config.yaml
n_experts: 32
experts_per_token: 1
routed_scale: 2.0
balance_loss: 0.00259
rope_theta: 22300.0
extras: ["capped logits"]
init_std_qkv: 0.0474
learning_rate: 0.00389
max_seq_len: 512
train_tokens: 684600000
Below are experts of layer 3 (counted from 0) of a mixture-of-experts language model. Rows are named down (a neuron's output weights, with its number) and show model dimensions 0-127. Each number is 128 + 24 x the weight over its row's rms, rounded and kept within 0 to 255.
Before each expert's rows: a language model's description of what the expert responds to. This comes from a sample of Wikipedia text that the model never trained on.

# expert 24
Description: Early pieces of words, often the letters right after an opening p, quote or bracket, such as pneumonia, emigrated, 1996, da.
down0 [107 140 151 138 163 144 152 144 147 106 111 145 126 134 118 122 139 108  98 146 129 174 154 129 172 119 133 112 180 154 131 147 119  93 135 113  93 171 139 110 173 136  78 145 159 165 181 103 126 119 113 169 144 157  97 103 135 119 106 134 121 144 109  86 141 138 129 116 137 135 117 105  94 151 161 119 107 138 168 137 133 142 140  94 116 119 178 111 109 138 167 105 133 149 130 100 134 142 157 163 140 133 122 166 131 139 145  97 131  74 159 149 157 125 123 178 137 149 110  89 139 136 149 139 175 131 160 153]
down1 [118 175 127 175 119 175  86 114 146 134 164 131 150 110  91 138 163 118 113 146 127 119 126  94 107 104 112 140 122 125 126 151 112  96 168 169 134 140 116 149 152 126 112 128 132 157 145 111 126 110  97 160 128 121 102 143 130 132 120 120 109 136 113 169 131 139 134 185 153 131 128 165 113  84 146 104 150 175 126 146 108 142 122 119 133 125 146 139  98 148 149 164 111 152 132 198 131 147 175 158 112 133 154 146  98 147 121 137 131 125 141 134 127 156 140 122 112 158 162 120 118 180 148  87 106 197 141 159]
down2 [120 116 159 124 147  91 119 179  99 166 136 124 119 146 153 104 113 136  99 122 171 144 139 154 131 118 155 131  95 133 100 144 132 143  88 129 128  92 108 132 122 163 150 101 140  88 122 134 174 126 123 122 123 141 100 190 111 126 134 122 160 152 127 136 105 156 123 108 123 147 159  99  96 159 165  89 119  84 131 126 149 107 148 127 151 125 112 133 118 121 116  61  93  91 113 113 139 107 142  94 114  97 147 143 133 112 114 118 147 145 156 136 144 164 145 137 127  87 110 156 143 158 128 148  52  88 138 133]
down3 [125 102 125 123 145 154 139 127 140 156 113 138 126 115 101 125 118 139 139 140 121 132 152  78 100 115 145 118 107 117 158  89 117 141 109 144  83  94 167 111 127 144  78 122 162 120 137 105 148 138  85  87 120 120 113 112  90  78 124 142 106 144  75 163 145 155 124 110 109 151 138 106 130 129 157 118 155 114 171 116 124  96 141 107 145 164 154 131 111 171  76 110 113 123 135 169 102 166  93 118 126 166 154 142 142 134 141 146 132 137 108 145  92  97 119 124 134 177 168  96 115 169 119 153 100 165 110 116]
down4 [130 126 140 107 145 115 121 183 129 134  87 140 157 127 112 173 154 174 121 122 121 122  96 111 148 130 114 114 137 161 145 123 181 102 132 122  98 102 114  76 121 174 122 115 119 173 118 107 142  92 113  91 137 129 110 101 110 110 100 145 113 145 116 129 117 120 139 108 110 118 105 100  89 189 147 115 141 122 109 166 149 124 189  89 135 119 167 102 111 194 111 122 128  89 133 137 158 106 117 113 132 169 136 149 122 126 137 125 143 148 137 146 104 106 106 129 104 140 116 103  76 136  95 148 115 105 145 109]
down5 [136  91 177 132 109 130 104 145 116 112 123 128 154 102 151 144 146 108 107  83 155 118 131 156 125 101 128 108 148 110 102 133 121 164 120 105 111 133 138 163 167 134 157 150 114 139 127 152  98 124 165 128 147 155 128 124 140 121 174  78  94 107 115 107 140 140 114 117 154 117 103 120 172 116 117 168 119 145 135  94 114 181 140  95 153 124 115 114 126 156 162 142 144 102 139 108 127 139 144  84 131  88 105 135 119 139 132 123  97 129 123 118 114  39 139 139 161 134 123  84 123  70 142 169 169 118 118 135]
down6 [107 172 133  90 177 110 147 139 136 116 121 112 143 120 130 113 173 174 104 155 147 127  90 152 149 150 124 102 101 125 116 172 131 107 151 114  95 109 100 130 132 102 148 122 151  90 124 153 159 138 109 141 113 118 105 134 157 115 158 139 116  97 162  97 106 108 126  98 106 151 125 134  96  93 115 137 110 114 109 171  77 110 106 171 126 148 116 164 124 151 118 117  94  95 131 148 132 115  96 135  85 136 135 160 120 126 131 111 131 104 135 148 141 119 108  86 130 133  95 191 123 130 176 128  90  96 158 157]
down7 [ 81 132  72 164  91  93 149  84 160 163 127 116 144  99 105 139 133 123 185 131 128 110 144 110 110 157 111 144 147  91 144 111 130 150 155 143 127 114 137 108 133 175 136 122 151 148 130 121 121 128 117 119 134 112 119 130 106  84  80 141  90 126 144 170 124  89 130 116  73 133 138 123 146 120 146  93 105 123  97  84 137 131  96 113 102 107 181 147 162 157 139 133 127 146 157 166 139 141 131 169 161 105 128 155 152 166 123 129 128 116 130 143 147  72 128 112 132 124 129  96 109 107 135 147 110 138 126 167]
down8 [115 134 117 134 145 153 119 156 125 111 111 148 150 167 174 139 130 125 115  98 168 120 157 166 120 146 127 138 135 137 104 140 111 150 170  87 134 138 143 134 147 153 162 132 144  80 136 110 190 104  95 126 128 121 150 169 207 146 107 136 128 163 145 143 118 131 134 171  86 104 124 125 131 149 128  69 126 140 136 167 120 105  97 112 155 156 120  96 130 151 140 164 130 125 126 109 140 139 114  99 122 131 159  90 167 160 127 136 118  95 120 153 138  95 170 128 119 133 154 141 112 170 155 118 138 147 157 152]
down9 [125 168 116 139 118  95 129 173 106 105 160 113 116 123 132 125 158 128 122 113 122 103 150 107  85 135 121 122 121  75 136 157  97 100 133 150 154 104 145 136 145 157 174 141  91 129 104 123 125 116 124 151 148 153 137 148 157 136 125 147 121 146 114 121 122 129 109 121 109 108 136 145  92 129 124 166  83 114 200  70 155 108 156 143 118 101 112 113 153  94 110  88  94 155 111 116 111 125 146  76 113 133 172 145 119  98 101 143 126 103  97 136 118 141 129 117  91 149 102 137 129 123 172  88 119 181 145 100]
down10 [125  88 137 117 136 127 153 142 131 134 133 143 117  99 130 161 170  93 130  60  86 158 110  93 112 103 127 118 118 127 128 128 147 182 154 161 115 152 137 138 102  65  89 152 158 152 142 170  99 119 116  75  99 146 125 168 127 141 138 108 112 133 124 106 139  80 115 131 115 153  88 156 169 110 130 157 144 116 119 103 129 140 128 120 118 100 162 138  91 124 144 140 113 112 111  90 171 165 119 131 112 108 103 161 115  91 143 116 127 162 103 118 127 104 109  93 138 154 148 123 149 121 122 138 152  94 117 136]
down11 [143 112 129 147 123 155 145 151 118 159 144 179 156 112 146 106 129  95 117 130 117 146 119 106 166 137 138 166  84 132  85 155 152 122  94 158  91 173 122 162 111 111 114 145 107 157 133 144 115 138 164 126 115 165 115 136 187 148 122  95 124 155 114  97 162  84 129 162 103 138 159 132 102  70 118 159  92 118 155 102 112 108  83 122  80 105  95 151 114 105 120 122 129 126  96 108 112 174 136 164 140 117 114 129 171 122 122 136 122 106 117 132  99 150 148 122  94 103 143 106 145 123 148 143 121 135 122 140]
down12 [125 138 106 119 149 192 121 108  76 122 112  98 106 105 139 123 118 109 160 137 121 135 142 129 123 116 170 128 121 170 142 136 107 140 140 126 107 147 113 122 147 121 110 149 119 159 182 120 129  85 156 103 132 146 157 146 131 161 142 124 135 127 123 116 137 103  90 131 149  99  75 114 151 156 140  91 122  88 125 122 133 122 128 196 102 146 128 141 129 102 127 145 132 102  57 106 118 116 142 166  99 110 126 107 144 118 162 130 136 146 101 158 128 121 162 123 162  98  94 123 133 141 123 173 203 122 150 132]
down13 [128 119 111 105 184 156  99 148 132 164  93 151  95 165 133 113 156  76  95  92 170 155 163 124 123 165 131 136 103 123 164 149 175 131 146 143 136 101 125 135 134  93 150  98 108 134 123 155 113 118  84 160 161 140 157 122 146 132 153 140 104  71 132  94 147 164 153 112 116 108 103 123 110 141 129 124 134 101 160 120 109 107  96 131 114 126 106 133 137 145 145 121 131 106 114 134 106 167 131 149 179 145 101 169 101 123 138 109 144 145 142 124 117 119 114 119 125 168 164 116 133 110 121 120  79  90 142  87]
down14 [143  70 143 135 144 140 140 119 102 143  78 169 131 126 156 146 109 137 133 137 158 149 129  92 120 121 144 161 123 116 191 140 133  92 136 131  97 115 101 145 167 131 152 147 112 106 124 129  86 157 117 110 125  78 178 134 117 147 132 115 108 134 106 105 136 125 153 147 112 163  76 126 136 137 131 129 149 141 155 135 147 119 109  90 110 149 112 178 118 129 113  80  91  93  83 143 149 106 144 129 131 173 114 142 146 103 180 130  83 129 105 144 130 138 143 143  91 118 144 143 115 138 100 173 124 125 132 165]
down15 [124 137 120 124 111 144  73 130 175 130 146 151 113 101 122 162 176 158 150 109 132  93 158  97 102 133 142 158 152 121 109 149 162 121  95 127 135  84 146 114 106 141  89  80 151 158 129 117 141 105 105 113 111 139 135 130 120 100  78 135 154 102 126 117 180 120 131 141 151 110 108 125 139 109 139  98 101 153 100 133 116 155  82 138 148 108 122 130 100 144 119 131 110 132 161 131 148  97 139 160 135 117  89 150 135 148  95 138 124  90 134 142 156 162 148 107 117 151 151 163 133  58 122 165  94 106 108 157]
down16 [107 114 142 115 148 155  90 126 122 167 113 149 136 105 138 135 115 123 153 163 153 144 122 134 131 146 113 118 162 107 155 110  74 132 130  90 152 126 123 166  96 116 174 141 163 111 126 117 161 122  90 159 113 127 127  83 146 115 150  90 138  87 137 113 151 161 105 108 158 119  95 162 126 119 166  68 109 109 111 110 144 122 150 148 142 128  92 129 144 148 102 103 128  78 141 129 149 126  64 136 155 110 123 127 151 131 140 112  91 146  96 122 150 121 155 113 123 113 101 109 144 115 150 123  83 126 166 184]

# expert 7
Description: Word pieces inside foreign names and rare words, mostly Romance or Slavic, e.g. Lu-lu, mo-lu-ccana, Petro-le-um, con, Henri, Mari.
down0 [130 128 119 150 114 110 146 186  97 110 111 103 172 154 156 132 134 161 142 162 130 110 118 140 147 128 136  65 138 130 112 130 106 168 186  93 112 115 108 132 131  96 127  95 139 147  99  80 138 135 130 116  94 134 116 170 160  96 166 117 127 121 117  97 148 172 117 119 164 124  84 106  98  82 122 121 151 141 156 126 136 115  86 123 151 149 124  93 110 132 114 153 154 149 136 141 140 135 172 163 113 122 142 165 136 129  69 158 140 146 159 106 174 136 131 160 107 128 114 132 149 119 137 149 123 115 133 141]
down1 [132 132 158 120 142 151 136 156  98 141 163 117 103 110 154 128  86 136 150 144 134 177  38 142 147  84  93 126 133 169 135  96 142 135 124 135 112  92 141 117 140 117 126 158 174 129 113 100 118 133 123 124 155 132 101 128  96 131 130 155 153 156 160 164 124 136 156 146 118 158 150  97 119 115 170  96 141 110 128 110 130 124 107 125 127 126 121 126 123 134 137 131 114 167  84  99 154 145 131 117 147 119 121  82 139  99 162 148 107 124  94 118  84  84 152  98  81 114  85 129 119  86 104 122 135 124 151 102]
down2 [ 97 119 123  97 161 131 138 141 140 163 111 155 121  91  84 146 152 128 132  74 142 146 123 152 122  73  92 167 145 130  94 120 101  88 181 141 136 164 155 133 122 104 135 150 103 149 137  93 154 132 149 138 138 124 115 101  66  65 121 149  76 112 108 153 124 100 112 144 136 102 150 120 102 134 143 144 140 156 142 140 166 144 147  95 131 151 122 135 124 100  90 123 119 124 114 144 154 113 146 102 175 158 151  80 143 134 135 148 153 132 129 136 115 106 104 120 150 109 126 135  95 118 152  92 132 153 119 128]
down3 [122 144 126 150 123 125 112 186 113 163 162 151 109  90 105 133 132 119 157  95 102 138 115  91 133 115 111 157  93 170 126 145 132 134 144 116 136 138 134 176 121  95  89 120 127 147 105 145 107 147 163 136 122 145 117  99 104 130  93 148 128 116 146 122 119 138 140  99 149 175 116 142 126  99 167 156 131 106 167 115 147 136 161  98 124  92 120 153 144 145 117 133 109 148 155 125 139 106 136 110 121 123 150 112 186 193 108 181 168 120 135 113 179 101  72 117 164 166 126 130 120 132 120 115 136 166 114 115]
down4 [100 117 135 121 141 111 124 114 170 140 144 149 148 111 134 128 114 107 173 144 148 113 101 161 161 112 165 105 127 167  94 123 155 165  85  75 130 145 147 128 107 110 118 111 123 152 129 141 168 119 144 118 101 109 124 132 117 105  92 108 100 168 161 187 131  91  68 174 109 178 153 126 103 131 156 117 109 146 122 159 137 104 132 159 107 136 158  77 125 151 133 124 120 138 127 140 124 134 103 126 121  84  99 113 107 123 110  98 113 144  70 118 130 151 144 157 148 105 160 165 114 120 127 120 118 104 127 135]
down5 [123 143  97  81 116 153 170 113 112 133 126 164 165 117 134 128 126 145 134  93 153 108 123 111 155  89 100 155 120 111 112 130 153 104 119 116 126 118 172  97  96 109 107 151 117 146 113 119 130 116 120 126 103 146 109 129  93 135 124 171  58 155 120 152 121 110 162 132 139  76 160 136 125 154 168 156 177 129 108 126 157 117 142 124 115 118 173 177 131 173  87 140 154 106  95 120 165 126 150 102 108 151 142 107 126 121 150 114 106 123 134 145  80  90 128 128 104 115 120 113 147 146 159  83 147 130 112 153]
down6 [107 102 118 142 132 131 126 134 128 112 100 134  80 119 109 110 186 111 107 152 166 153 164 121 150 146 136 164 141 163 174 120 148 183 159 147 109 170 118 104 168 145 123 171  81 145 181 122 132 122  85 110 114 146 124 108 146 138  84  98 111 141 114 153 100 100 116 110 149 165  94 126 125 132  87 124 120 122 151 167 120 150 130 137 121 120 151 121 118 118 104 123  83 162 165 121 129  91 122 122 101 147 103 124 132 102 128 131 127 131 131 140 121 140  86 135 116  98 123 173 134 158 147 106  88  98 102 133]
down7 [112 126 146 178 127 132  87 123 133  99 115 126 111 156 134 145 142 134  97 112 119  67 134 146 102 141 170 119 132 123  99 112 136 140  87 104 108 130 129 150 120 137  86  81 156 129 134 157 197 152 112 119 111  99 106 139 105 137 115 117 106 170 133 159 126 122 154 110 124 130 135 147 115 135 115 128 118  75  91 175 127 123 163  97 145 102 112 138 113 147 140  77 127 127 142  51 106 125 119 127 106 143 103 145 117 162 118 147 139 123 121 136 159 156  97 138 159  82 106 118 159 165 103 163 121 125 140 137]
down8 [129 134  62 127 171 185 157 117 112 117 129 103 124  87 139  86 129 125 113 121 145 191 113 107 134  90 170 146 116 159 149 130  89 123 135  62 104 125 143 108 126  80 132 133 166 131 156 141 116 120 125 134  94 135 137 110 118 117 131 148 115 145 113 161 130 159 152 128 142 128 135 118 165 113  74  92 121 134 155 112 123  93 114 115 121 153 129 138 133 161  96 140 131 156 151 124 112 110 106 124 106 129 121 173 183 113  76 126 147 109 116 114 123 148 135 165  92 117 147 128 144 142 137 166 140 110 104 144]
down9 [152 148 162 107 111 139 132 125 143 131 117 115 154 144 150 101 138 118 117  99 118  97 129 141 157 143 114 132 127 114 131 157  85 106 121 159 136 110 155 112  98 123 127 137 134 141 138 151 161 120  89  74 144 119 136 140 142 122 117  99 110 108 133 130 111  95 130 120 189 118 103 101 165  86 146 136 121 147 148 119  68 125 101 134 116 142 133 116 124  78  86  89 122 107 122 121 180 188 120 133 141 103 103 106 125 180 149 154 167  91 190 134  87 120 149 133 132 138  97 125 147 127 142 110 140 112  75 125]
down10 [ 82 150 126 138 146 106  87 122 118 132 167 136 137 110 129 112 115 140 104 138 147 118 111 112 176 104  52 150 110 151 105 148 192 137  98 128 162 129 113 151 125 153  92 131 138 136 158 127 145 136 133 135 141 124 104 101 116 143 158 169  99  96 108 137 158 105 121 115 112  83 160  97 155 141 105 133  96 120 152 125 145 156 131 133  91 114 136  92 131 120 109 132 101 151 157 145 133 141 112  92 202 150 174 130 115 164 133 128  86 138 152 117 116 160 116 127 134  86 147 130  98 129 137 116 127 151 162 117]
down11 [151 155 115 134  60 134  87 113 104 129 129 142 127 127 159 106 126 106 113 157 126 114 141 131 122 166 112 132 124 105 127 197 120  91 130 121 127 150 112 122 104 114 134 124 121 109 162 126 120 123  86  90 129 161 124 107 162 112 113  95  63 138 152 118 136 142 157 143 106  94 107 161 177  90 139  87  64 140 123 151 119  87 150 172 155 147  93 139 143 110 106 118 125  93 121  87 116 122 123 115 131 115 108 118 153 113 114 130 130  98 120 121 113  99 139 119 114 134 149 138  84 113 119 153  86 136 128 171]
down12 [124 113 106  94 130 103 164 152 102 164 114 118  89 101 114 139 116  90 100 186  93 131 109 136 142 145 126 127  83 163 195 155 147 117 168 122 117 124 144 109 104 121 124 110  92  75 136 135 111 107 111  86 139 102 158 115 168 144 106 109 138 121 133 140 152 106 130 111 138 108 121 103 120 153 108 136 105 159 137 127 164 141 110 120 145 151 156 101 138 105 139 136 105 113  86 146 112 143  97 142 155 133 121  84  83 109 152 118 116 156 124 117 110 156 114 126 107 121 149 133 122 145 112 124 102 135 126  42]
down13 [ 98 165 182 122 163 149 146 122 125 133  78 152 122  70 152 135 129 126 160 128 156 135 117 133 119 127  80 139  88 170 135 154 152  71 115 163 119 150 123 118 141 111  92 156 138 134  89 127 174 102 116 126 125 122 101  78 113 118 102 138 161 123 162 109 148 118 159 146 127 108 165 126 164 128 134 101 122 145 147 113 168 125 120 111 161 122 105 100 145 156 148 157 130 125 128 183 126 100 116 136 125 114 124 151 165 115 120 124  91 168 159 101 151  81 112 155 119 111 115 133 121  97 146 133 108 137 113 145]
down14 [138 117 132 132 128 127 131  77 161 160 145 104 154 106 117  99 132 146  92  99 136 166  61 142 133 146 113 106 121 178 125 125 132 121  87 147 119 124 103 151  91 129 148 102 148 138 154 101 109 141 140 126 136 159 103 104 107 105 151 130 152 116 117 100 131 136 123 105  96  95 114 137 159 132 164  82 133 193 134 158 154 129 100 103 150 141  86 133  91 130 126 110  91 129 136 117 105 114 118 127 147 126 184 108  47 118 135 108 148 116 127 153 171 134 147 134 133 101 120 135 108 150  85 120 102 134 139 130]
down15 [156 113 153 121 155 150 104 152 133 111 111 143 158 136  96 149  90 126 138 160 118 109  94 114 171 147 155  96 112 120  93 118 130  87 121 112 145 120 143 119 124 113 137 134 110 169 120 175 116 156 110 137 100 162 150 139 133 171 151 152 157 118 164 103  98 130 136  88 129  99 112 126 112  94 132 113 128 154 148 132  77  86  93 144 108 137 144 137  79 126 151 122  85  67 151 134 120 154 122 113 116 145 122 130 144 160 134 119 137 116 113 103 120 135 175 138 136 141 141 134 110 116  80 184 124 123 195 123]
down16 [121 161  89 119 167 124 135 126 125 132 133 128  95 134 145 140 113 101 133 142 114 128 145 150 135 158 106 162 151 144  87 134 117 109 118 146 138 117 114  87 147 181 163 104 125 102 185 163 100 133 131 117 106 154  98 124 163 143 132 142 117 131 169 135  79 156 131 150 147  91 136 151 108  92 147 171 140 159 116 153 139 126 160 127 128 108 105 151 112  97 184 118 129 104 118 113 141 146 116 135 151 145 142  80 100 153 116 124  87 129 138  98 184 180 152 126 179 131 155 138 109 118 107  98  96 122 136 128]

# expert 5
Description: Single letters or short pieces inside foreign names and words, especially the "s" in Portuguese "dos" and in names like Carlinhos, Mesnička.
down0 [111 121 153 148 118 127 127 126 104 131 124  92  64 140 170  97 100  80 142 141 115 101 124 149 113  45  83 128 102 125 108  98 168 164 112 145 134 129 142 125 134  87 153  90 128  99 119 170 139 120 126 104 123 117 154 133 108 165 109 100 122 145 155 158 117 146 156 125 174 160 117 118 139 128 115 112 137 101 141 181  91 108 140 108 140 126 160 138 143 101 120 133 165  97 122 143 126 128 124 148  82 117 144 134 121 128 117 130 116 110 129 106 110 118 106 150 134 144 107  91 115 151  98 175 146  78 149 131]
down1 [129 125 133 193 119 123 139 117 109 104 152 137  95 124  86 137  93 100 154  96  74 138 122 139 142 117  86  80 129 157 123  88 109 113 102 107 126 134  95 140 120 136 145 125 178  93 157 160 113 157 109 107 171 140 145 181 104  89 131 102 124 104 117 146  90 139 155 114 152 130  95 143 130 135 156 166 110 146 111 148 113 142 112 123 133 172 131 140 155 156 142 131 136 144 103 116 140 114 136 114 163  92 134 142 145 151 161 118 159 104 119 111 113 154 110 109 114  80 100  84 107 100 138 135 162 140 121 153]
down2 [ 93  84 161 133  76 126 109  93 101 113 124 122 110 135 148 134 127 113 132 150 106 124 118 122 116 125 105 128 124 147  86 152 182 123 105 122 149 158 114 117 127 132 126 118 160 128 147 127 148 118  97 123 102 111 121 128 115 136 135  85 101 160 146 133 145 186  96 137 128 135 119  99 137  95 144  79 157 138 134 166 119 107 139 113 145 120 162 158  89 127  71  88 125  98 111 150 128  91 131 167  86 131 131 128 104  83 107 126 104 102 150 116 133 143 162 164  84  90 150 140 134 114 136 148 111 108 110 189]
down3 [129 136 116 150 157 107 146  89 110 140 114 119 112  92 163 128 146 130 148 132 103 121 110 134 140 131 126 124 149 174 105 147 148 101  89 127 137 101 107  97 127 118 104 103 125 138  98 161 149 145 107 143 161 167 101 127 142 123 110 125 122 138 131 132 103 139 118 142 105 142 142 103 109  88 146 125 119 101 106 129 137  68 135 119 128 118 148  69 150 124 146  98 125 114 168 117 137 132 131 145 148 120 155 122  94 130 183 162 141 132 107 123 120  77 147 138 140 159 118  72  93 158 199 101  94  86  73 157]
down4 [149 123 140 131 154 112  93 138 118 173 130  83 180 127 121 138 106 181 124 114 122  70 110 132 107 103 150 130 121  81 136 138 150  85 124 165 144 134 128 139 192 102 123 111 119 120 131 115 157 113 141 102 165 146 122 134  76 123 120 142 136 151 135 130 117 157 160 168 137 160 170 129 163 102 143 135 105 105 152 117 124  90 160 138 114 142 131 135 160 152 135 113 131 125 118 149 167 111 123  67 144 152 114 148 108 115 109 130 181 117 164  85 106 132 145 152  91 133 145 145 133  96 109 140 148 117 144 146]
down5 [138 163 121  95 114 149 149 148 149 140 125 119 156 173 161 169  90 175 106 131 140 107 116 116 122 102 120 134  94 104 194 109 143  99 147 111 145 152 114 192  95 129 138 110 143  88 121 168 120 115 110 125 132 115 122 143  79 109 141 126 131 112 125 140 119  98 144 134 130 138 142 148 113 164 152 134 112 111 121 159 138 112 119  77 128 161 161 177 161 148 140 151 202 124 136 121 145 172  93 151 131 115 142 155 145 155 141 126 133 110 115 131 106 176 134 114 113 125 140 125 148 100 110 137 100 126 124 164]
down6 [128 127 123 118 124 123 172 135 126 158 117 123 141 100  73 110 131  83 101 110 134 150 120 136 158 122 101 137 140 149 108  84 117 127  91  88 126  98 151 137  99 127 136 132 132 128 162 110  64 123 166 131  80 124 156 185 113 143 116 144 102 117  92 188 145  79 155 161 126 142  97 108 123 129 123 158 112 113 137 169 105 123 138 124 154 151 110 101 104 146 109 150 138 178 164 102  68  92 138 110 111  96 117 136 119 107 135 116 112 136 104 142 134 121 123 139 105 123 129 124 135 160 145 127 162 170 122 138]
down7 [190 114 127  95 117 148 128 115 162  66 101 130  89 134 110 128 133 144 152 110 138 175 100 154 145  69 136 124 101 133 160 117 162 162 102 140 145 148 110 136 128  71 138 191 157 152 104 132  94 145 138 126 127 137 133 144 154 140 112  95 130 141 130 137 104 170 146 126 118 118 124 139 132 115  82 144 119  85 141 131 129 132 138 159 140  85 170 167 147 103 133 167 131 111  97  90 129 119 140 163 106 123 122 105 120 123 153  95 143 133 141 123 111 104 118 130 139 141 115  87 117 119 174 106 149 157 147 142]
down8 [135 109 131 165 137 110 127  98  95  82 146 131 128 112 134 133 114 150 116  99 209  90 107  91 104 162 141 121 100 141 137 116 156 136 132 126 102 150 124 133 104 117 135  79  62  93 102 144 149 111 152 131 133 151 134 127 170 109 116 109 136 129 136 101 142 124 187 118  99 134 120 117  86 133 102 158 154  92 141 110 121 131 103 158  97 103 138 146 114 134 129 124 102 153 111 140 143 145 105 139 115 135  87 119 146  84  97 139  99 146 106  95 117 157  94 115 137 123 139 162 117 100 115 106 143  72 132  97]
down9 [114 128 127 143 170 109 113 162  95 132 109 140 158 122  98 132 103 145 104 126  96 152 100 117 184 139 138 169 134 171 121 129 110 129 133 126 108  91 126 117 145 149 115 140 167 100  82 117 128 114 122 161 181 122 140 152  96 129 136 120 131 125 133  96 122  97 123 132 135 112 155 116 130  81 138 112 105 160 109  85 106  83 132 138 153 135 156  94 132  99 162 155 114 146 132 113 165 102 138  85 156 101 116 119 119 138 146 122  96  89 120 164  84 101 167  99 159 101 110 140  94 116 136 111 173  88 142 107]
down10 [145 111 116 126 123 140 141 164 151 147 126 111 110 140 129  93  97 126 137 123 135 153 121 160 115 128 167 142 110 132 127 147 123  97 118 180 159 160 151 113 161 118 127 160  97 104 124 138 147 119  97 152 129 125  91 132  92 115 123 120 139 168 129 152 121 134 167 114  71 173 164 139 148 167 113 118 117 118 113 101  81 133 150  98  91  83  91 115  81 153 134 152 114 175 132 116 130 158 160  94 142 124 120 126 122  90 111  81 172 132  87  75 131 139 112 127 145 131  99 127 162 110  99 120 155 123 155 123]
down11 [111 128 135 111  93 105 124 128  84  93 109 109 137 217 164 117 145 114 123 133 131 131  82 129 136 131 150  99 137 109 127 119 141 144 145 134 146 105 123 144 106  78  95 140 155 131 124 138 168 130 149 126 115 158 121 122 144 107  87 128 125 139 175 141 135 129 129 129 155 138 132 104 113 111 147  91 108 119 116 108  84  81 117 133 152 115 158 123 133 143  99 140 127 114 102  93 145 135  75 180 133 137 103 138 184 135  77 121 104 134 138 105 138 101 112 132 156 131 150 100 153 124  81 163  77 148 149 134]
down12 [148  88 143 130 171 134 132 136 123 156  82 150 150 133 119 150 155 118 141 144 122 168 123 111 126 132 104 168 130 167 133 155 142 106 168 135 148 130 143 123 132 140 146 133 162 124 144 189 104 125 157 141 117 121 128 141  46 158 147 135 149 145 173 162 162 156  95 153 135 130 136 149 156 142 150 143 158 132  97 148 119 163 141 142 158 101 136 120 146 166 151  59 121 105 118 116 127 124 149 111 167  97 180 106 121 116 152 114 120 125  80 120 114 121 131 118 145 111 115 108  93 118 172 139 143 131 135 146]
down13 [139 123 113 163 180 177 133 124 114 147 168 161 139 143 101 134 165 150 105 144 164 123 118 118 108  91 112 147 105 118  72 115 139 140 137 117 124 140 167 138 126 148  88 101  38 104 113 145 128 153 135 111 121 114 108 151 117 121 114 112 155 135  90 122 107 159 100 130 166 161 152 143 169 105  98 157 117 116 141 123 133 117 128 152 136  88 142 108  97 146 105 133 120 116 167 166 130 133  98 139 143  89 133 131  97 126 125 140 161 137  92 109 126 101 109 134 172 130 164 105 136 100 145  88 120 120 120 155]
down14 [125 104 144 159  92 159 143 158 139  89 131 135 130 129 121 127  87 112 122 127 106 123 154 136 127 168 124 160  61 120  97 125 123  97 134 133 101 123 115 163 116 160 112 128 172  99 180 115 144 111 143 144 121 151 129 106 106 178 139 135 148 126 133 118 131  88 149  99 112 114  99 128 108 111 152  93 137 128 124 135 113 123 108  90 157 134 171 137 136  87 127 157  72 114 131 145  87 185 117 137 179 143 135 144 137 152 108 118 148  90 113 147  91 118 166 126 144 160 162 167 108  90 133 136 123 100 132 133]
down15 [105 168 137 151 133 117 152 116 135 146 142 156 146 168 109 144 167 108 125 134 156 103 140 120 101 152 146 110 148 164 168  68 149 105 146 127 135 111 153 115 122 149 119 137 121 125 127 132 115  88 105 121  94  90 149 161  83 131 123 106 160 149 118 123 113 133 122 138 120 140 145 182 168 165 112 146 137 125 102 130 142 122 105 180 135  90  98 167 125 109 133 122 123 145 168 140  80 123 147  77 166 122 109  88 183  89 129 156 141 158 158 117 129 123  82 131  99 124 107 118 155 149 147 122 124 135 147 110]
down16 [143 130  90 127 121 152 145 149 117 116 139 120 146 107  89 104 120  91 166  97 124 125 153 115 119 109 141 129  99 102  87  94 110 128 158 147 120 120 131 132 112 119 129 152  95  93 179 136 121 147 162 116 132 185 136 141 157 192 128 105 143  75  86 122  82 117 113 111 102 147 123 146 115 115 164 133 132 137 118 142 141 148  84 132 144 108 132  69 122 129  92 143  96 127 104 163 131 145 160 144 145 155 156 126  63 141 164 124 145 157  97 168 117 114 130 102 142 161 133 115 119 120 137 115 110 157 147 136]